Experts of a small language model: 320 GELU neurons an expert, a variant of Muon for the experts.
Below are experts of layer 2 (counted from 0) of a mixture-of-experts language model. Rows are named router (the router's row for the expert), up (a neuron's input weights, with its number) and show model dimensions 128-191. Each number is 500 + 25 x the weight over its row's rms, rounded and kept within 0 to 999. Numbers have three digits each.
After each expert's rows: "mostly gets" lists some tokens that are sent to it at least half of the time. This comes from a sample of Wikipedia text that the model never trained on.

# expert 10
router:496493482490465502461547489505539492485526486521501508517511499494504496547444530491496499463483472485502502494473472487499485477526478526529482467490529541518542495537525474534506507477537498
up0:489509452534495464569488502464462480526512491535519519520550485526439435435495511499497488508462505464528519469483491482501470503550469527504525491516520479489505500520498463497542474529505520
up1:480519436512493529495535492533449517474480515483520503488466513503501504472534492526490515478511511473556500487507482500538467500519504486509478530483452495515500481522451491471484499482505502
up2:521490514490521462476499530499471496497498505470488538512482456524466460490474477496455492503494531496511497453499526525484500488477475494527510510548499534458531526531511499511524526523500504
up3:498516499497505463498481510524500497520471462522541508476521513508455543500538519508487502455505492450497468458498424518541519483437466480477479508463496426472489509511519510493496479506505508
up4:562525507509486511485499500518484494514540535550502543526504513537522471550498481458496515510466460517460474510566467553491491480478499493492489541501517535509527529460480493530505496521515503
up5:503463480493514488472497478536476483501540439524526540516476478509499495540496508500499460469497518480503500494510473526545543508515518530416493506474547518510492525489527548524508488472500519
mostly gets: "ai", "ah", "ley", "ara", "ham", "ich"

# expert 0
router:456475476547528487464510484487502515503519505545497498520499515502551491502545531518506497568500527504549523466506468508491515509495507506512484545492523488519467513529511476426494510501515501
up0:504476490510472490523478519508524500491512513498523501515491533480494512501490499531519570456524500447440449480514471496467503532526488472496483520510543545525519497476488477514516583456533509
up1:485485502490454435473500512520486512475461474456515496499522491506485503504458504530477484477514501513492460523488493501514524497487487466479508532485520530530508478472578452503501514435518542
up2:484445526514503572493452503545512489504508514496519474469460465517508485470518519563478520537490501505497504493503484501513509536466474486496485524494479487504507479523480521515533514532514530
up3:494452484513489507513491476486491507519491502540494498485486517474473495486491510498496497508491483531447463473463486509488504488512516497484516495516494497518487490517465480454486516481562453
up4:476491515556492478487520500530501501483528543486520483473589527457505512532497528477508496513456483493519467455485464514475469546492472497472495487525480486464512521532550484490507523404463482
up5:541477517486499488505469534507501500449504525508466478510487493494469521491520487512511475535500514511509490474516503500496503468460499528483499519480497509503499487499533503546468519468518487
mostly gets: " (", "4", "3", " =", "′", "("

# expert 3
router:521469501485526493516563503479528499484532507503520496537519483467469520483529478526477505531490491482513467531496509516483520497464517527540488500545486473482468557529499517498534510513512487
up0:512510504491480475532489548488453498498465467520502544499434525510503477507494510501501480512527538513512492495517515466513507492504509508470583489419467501474493487513542531519521508515534480
up1:488483503531484499504538511498490500503523506500519514525515483477526495498492497508488468497527484529457508518492543522516525479503487422468514493509489491485510484500518526538531503498494493
up2:497552465519498489515468450506517520493488463492463490465508533532501476520483471473464504493509518517509536495489498483460498511503500534523491529484525535534543501514522504505517535535541451
up3:514492475507504506462510507528513443474509451484530448522514557472505500456486486512491521489563529489494492523511508497503489533496496515476480488498499472523463485497497499481514537538542473
up4:539483533502523483491480491498512511532492511540522500455524415493455455491487500519504537519504524508549528490505464496483514479497485474507473497520491503476516489500490497495508496498508514
up5:509532522474437545489464497496488513469475492499488546478471491489499503474524480508492521520483537508515549473506527482455457505431483517522528497503473505527500525514473503486502523536466532
mostly gets: " In", " A", " No", "In", " States", " York"

# expert 11
router:511492492473502491474440523556499499511510515488512482527521495516516500514495528546536531487506495549545506485478519504482476523456476500500517514479515487472540518498511475500505486447467516
up0:528480499491487483527471540539488467479471503548504526495451468511477478468502523499502509466505555479528490455491480450507454492494489527473508457523514513487507520490508465456509463515463492
up1:442484487514529504426464455475542467480520462481540500507533542492514510433504511508525482523492507477470477493549483533478480519541505456505539527499495487520530489490496543513486479508531475
up2:506534549501483470487498454474472529538539549478455526459484509481502465470517479531482487472530534472491515439501485510496471468497483514489532527509497516471499479471512549525504526496528512
up3:462499468545446504480480509511515513491495505525509493516493497479493511518502478501457450484529517516491501472497496507500537494500509473474493485519523472518525475440496462498486481475545500
up4:498469500546540562476548504472521507497499502507491504485479486468525539495519501495502522457483465466520511512478456525523504497493510512541507494516491525503506495518466545491476490476471462
up5:512468503466491505518508474454497503464480479507484510499476490542516481515539497505526485501494436496462483531494499524509533544489528523528521516509497501490488490476490495509460492476478481
mostly gets: " the", " in", " a", " of", " at", " The"

# expert 8
router:516488511512517507504506501513458491493499515491535502472481500489477507501488454461473463530516506542510511547540538482486488475511545493511508507485520514480488518457453517525447488544476468
up0:468465488553491495528541521509492470484497532496527497509505475486473448470539498502533572475518489465450536502506514489488527503497481497468500517548494498472473458489515473483465472453510479
up1:489522513508511459491495505544486546494500514453493482500497479497496477451516477528518467462467497466505465515538415521478484490472533470572512497514503494448499499504484516517489476516497527
up2:533490500470471515524501541513511506503471467499491496492485534531524494545496536488493486519516491493503521479501547498515501456538529473458520514551519494502523510476476482514498509437492471
up3:515471483475530496503506509500450516481515495463483511526472467512501541509505522525519466485511504506487474507497543528533506513472526552476506473461516518527470458516507457508504472471520525
up4:494473477493494521483475510472493521503493487477500490514458501539515480490560536490502502502526503459500535488497505516481473503465498468513456497520502480485484440528532511522537502458522461
up5:537489499520468466508522518497472447528491533495477512511513542498505510513488485503470509518481486476545512497511500452502545484489509476453492537479533483512481488494481482519525503500497510
mostly gets: "%", " m", " t", " d", " f", " b"

# expert 5
router:570504453474480479505534518477497471532507539504498512526529451482498478437495495466499517501524468482477474506533515503537529508515510540528483491479495519492534517465508486510471476500464521
up0:526481480449497528505488513479511497562515472529517484597537484507486512484431490487487486499514506488463514497528481489526507492490489354489465534487513528493497477525524499448457445489465520
up1:492489459511506475493509508498537503499533486512514462542476507513483504465498518521513479459519497487517499507527516511495488503514519493483472531509509509481489479487516483532499546479515488
up2:502526518528476507484496497549503480479539499510489465532503514474534518528456495506497481469489504501502485512507494507492468481501470496462520500522439500477485493507511464540529490506462545
up3:493479508501483517498481490523468523515503491533509508507493506514500475484510533458519494489458478494507487517459474494502498481480465497519554524485448489468469480515483520510532480478501486
up4:513533496522515528515499458482527503485485518492469498514515508493496457522486536499531519498480508505516492514484489483510458520501516489491552523463492511467476485504511469504460508503543490
up5:473551475557478516476489502503513508468517497532507493501511551506474467519482528427570492501509457532527504527527488484464550477466559502455509476479507456497521521525513479480485509514512481
mostly gets: " St", " U", " Al", " New", " National", " League"

# expert 15
router:502530536560515506513504523494516486506507515509511500479487505485512495507504491509514476560490534515517511517499465469529500519484511474541531478515506465504536500520475547443531487543495447
up0:500531509490501487444507451509446508550463503512468516475498477502498487504501467517441518467452510488497486524452503501491527494516555485542562455472496477494515520531528522533485476498532517
up1:500522484495530490490503470489513493538504516493514521536524525504428520489525494497484516505488520477509545518544566461479511501516511493472518500497514527473528524516512522526534480506460476
up2:497503480502531526533503459476512467485513551458512492489488489532451526497484505451486463516528510495472507472501505474468499478474519513565458504504497426463515524485516485531482514488488495
up3:499495535542469445507488500500441468528489556502480535466513486493504499489525476464523474538504509522496545474503453516483511487502498499496498475524466472517515504516502434491509532521502488
up4:492534465470527499488511485516537480497573494494531487488531514501537517468443509513511445476528526497509467520482503475519482521547500478510477464489445483479541470475497523498485479501497533
up5:459480495512448525501496505500504533525475501524511536493512466489494506508499506490508483467464502491511454504544505524494517465460502550541524529493517456485472490481499516471529446479505536
mostly gets: " to", "'", " I", " —;", " October", " out"

# expert 1
router:463513496482503486498444494510479489493504528526481473458488478462538525507501493484487466478530521515529474490489538505479510545521466488503484469503512510509517469516531516513487511531476527
up0:517499505503502497535499489519497491518515526486523499525522520509509517503526509489504498550497509531502515489509469507498471491518447481439473496480495539502520552514504480475481522522567513
up1:511528493547484507489477469483452508504498519512500465491504522488529468552504507472511511482506480490475540458512510499500457543522490532456489503532512454522508504488464511544537457507487509
up2:501540508521495483500503489474476502488475520478545487496524480539496488511489506518525523480472480552475476526502482520466486518479502528499491470502506515518542516517484467482450499501508483
up3:470497516467450469499524518498495494510500489569486510507499484525511486480550478542543512475534480497502487489565501510474482493478519517507487492532482514510485526482515551566527478495484480
up4:463486510500508467511501498516477489485549477471499536503531512466473467544480473502560546481506462495458512495493490506521509492527550497490470491536518541521519522490538491545571515494490484
up5:481455517517505534528516526520473490459491487530457500492517488517457520491488495507464511483490502488524484487509498541525520504537507528470522486512529464469518512534497466484463505461500458
mostly gets: "|", " one", " time", " second", " third", " Year"

# expert 13
router:477462522550545471526545459493484519512523507452461518470519452518511484505490491535519522478506528494499493500456460478511468468499520491493478494523522555489468459491495483537464493476554465
up0:524496482475511546532487532495483532507502475506475475495511481515510492565532489526389515476503487496497505479486529534515519466505518481443512512514453522506508509498474491458517512547474509
up1:490487491483469485522525464546555502503524509499513517492564524522476513529453462476527497494525518467505512533542481516480547548496530515493467530491531467454508542494463497514471491500507469
up2:485479496470524508480503492521505540489492556495517544484507452476512475467503489477507506505480478530479505455497483519510508486493506451503493476510498476510499535529506498510509414523486488
up3:510481515480514514503501537491484491466476504527468488474494520506473487496490510478478496566491482535497466504480467543519463499536488495520514515494499507537478492570514502504487460485471500
up4:527526485476512545537553522545473509496487520508479540503526523513502479510484499514504493489496567535476500482502486495528486505526523509456493467489465475508502506488505479477523471494455500
up5:573513515508482462482500458524510519495484490509492487509484533481518564503496495467510508476508523471506470513487462456503482515523495507476496508536506557521499458522506475481549488489509512
mostly gets: ".", " |", ";", ").", "\".", ".\""

# expert 9
router:520528559503502484502502467504474514508519515505485505510480511521483451534519502458495518508467501465453492503525469546483521465478506503512476462505503476528501532480479513505505462519523527
up0:535460485505484506491484508475544513538487489517472496533493491515487483507525484472485485496495515497489514500505543510473509511522472493572484492485501467511523474515496493512502487498560502
up1:474539519430485524550476467447436496495498459510500509541508538523503464488494477522468511515482495501495526524518502539489510516476540458455507525499522525517505481493509500489519524460499492
up2:495502522485490476505439534506536423471504453544484517485491523513499523542495500486524499470503509484570549443463479445499492510523468457504530515488505479499485498470500526516470479496469481
up3:441539477501568516505548503522497474510493505466500461491519529509497508447511475470500476488472460523494498491533500478506482475515486457480527522528531557493507486497506549525486499505515500
up4:492482485515509543492460490495520495545521503536528475470493487526476489471489482486509489458502507490506481482492504480532523465522511482465520493517473534519528520520536468457519502445522470
up5:520505484492517538571513499554516540500498507519520505521484466458496467524505496501491499498542518465473499510511505522467507535499477513486512462475516459509482494496522485502504523513517484
mostly gets: ",", " and", " that", "),", " he", " it"

# expert 4
router:521513484444496521503484524490489537487454471469529509500472533506484554513512514521548488511439504524470513490486509479487491557497534485508478497498461478482470501516534481500502509490477496
up0:483525536463446498534489486510508516472499556489489485452531471511481461522513493522526460512519526519522466485480503456478520490520481503459474500397524486541501483527496475541482475496492498
up1:465475487490527467510503461484478507501479518495593468460510552515492462503486481514534459510463522543533537550552525486494462537557462505543490490479500460489506487520502494511493488468528564
up2:530489490532493509499509509489533514518497491490509503488497485508481525500474477496479504549517523498471502514526482493476484566490507489483501512487494480483515515531470487475517515457482532
up3:472485528482526532492512545450461492544532509525503542524483494505491476518496503475501495472527497473516540515503557543502545503486511456485500527487494487483503512536529540504465476523503466
up4:472507528485539528514445518501494496548496523496570549486540546508481514493520479479527499521515530476503476500530521521507498548481467429444476497526498502517489525495503516515515526494491489
up5:522490492542505525477474528466488500546511499535513500495487435498473521513499539492567462502512557463522471479471535518470429538458442545530499491535438502499506493487516500488483514497503418
mostly gets: ")", "-", " \"", ":", "),", " –"

# expert 6
router:471511523481517507469484504459503484541480443506479491502503530505504519502448491502483537486531502475494512483498506491498503506513468446444539547498511526491492465521515463502491503457509477
up0:515508488485487467453499510480533502535488523504503503513481521502534492517502484497510467458510542492454485515484510521523511490454522515509494486487500486563520469531491519526464470501495448
up1:482491469504469530526507547503458458490545532489470515497520512510507476471516533493511502514490458490460484537516547478506498458480472532499476476496514497506485499528511505499476545493514523
up2:452528519476542472467503446496530491489509527527477475457517497543487468480515496492498467468489478476540523460523542495478537537521485517477501477467525465526477497537546487501496496503517518
up3:496472488488496528489533468505506452476535489489490518519496507492465474513533517480511479520504476489526492499451506480483527475452549522512478512499479479511506534518499524498554504487503512
up4:486512508491490516453512499524535497493488503495483492474451518429490484542535572526525487495541482529514477478484421544486493472556542533502504463512461480504480478479504528478517499494486501
up5:498515472511523496521505459485506495557486484497460513488497513518535447511511505520489495456515491490495475505543491533505475499541520518481452514489551484473530480540552541505512519525526522
mostly gets: "ations", " system", "ation", "ions", "ment", "ics"

# expert 7
router:477502484494456503547523550518510495480469477456535509476496525529501515489520519544489477478505505489481481501490489485490524488533494516507546538513443495538467437487485519518533504516531505
up0:516482527505506494521517482515497519521444536549462532525479509521497493500476518528482516512471497457526521511520501510465480486467538523525505523530462483491478522531499520508507521477486474
up1:491544461512499519467507489498506472534472540490521518553503496496498477497524519449492499486529533467461467543537529470505499518529480493508490505515469530488486470509493449548494482536538508
up2:490532499515512462497477512493525492468478496440474525520547478448469498467506502449509471503523502465474512484480510540475497469482489489470509485513528500532506475466498466489429506517483537
up3:514457506533525509508498489516485506474511507467538476552499513538495515478489479496507484470459498480499506524462496515542523448485498489523482461496522477500543484525499534510510527581549498
up4:519505482521501487516461542498500515478502457482514462489490522483474516486497503520502552501495542452472527497499474497475507506546512514505486507512571563511471491498543484519546482512467527
up5:517546486528482488495484483524520492504491539514467483477497520480530565498489512524471465523515557510477507530501504502481489577526482481520507481496544534501459500508554512511516499532525481
mostly gets: " is", " was", " with", " as", " by", " were"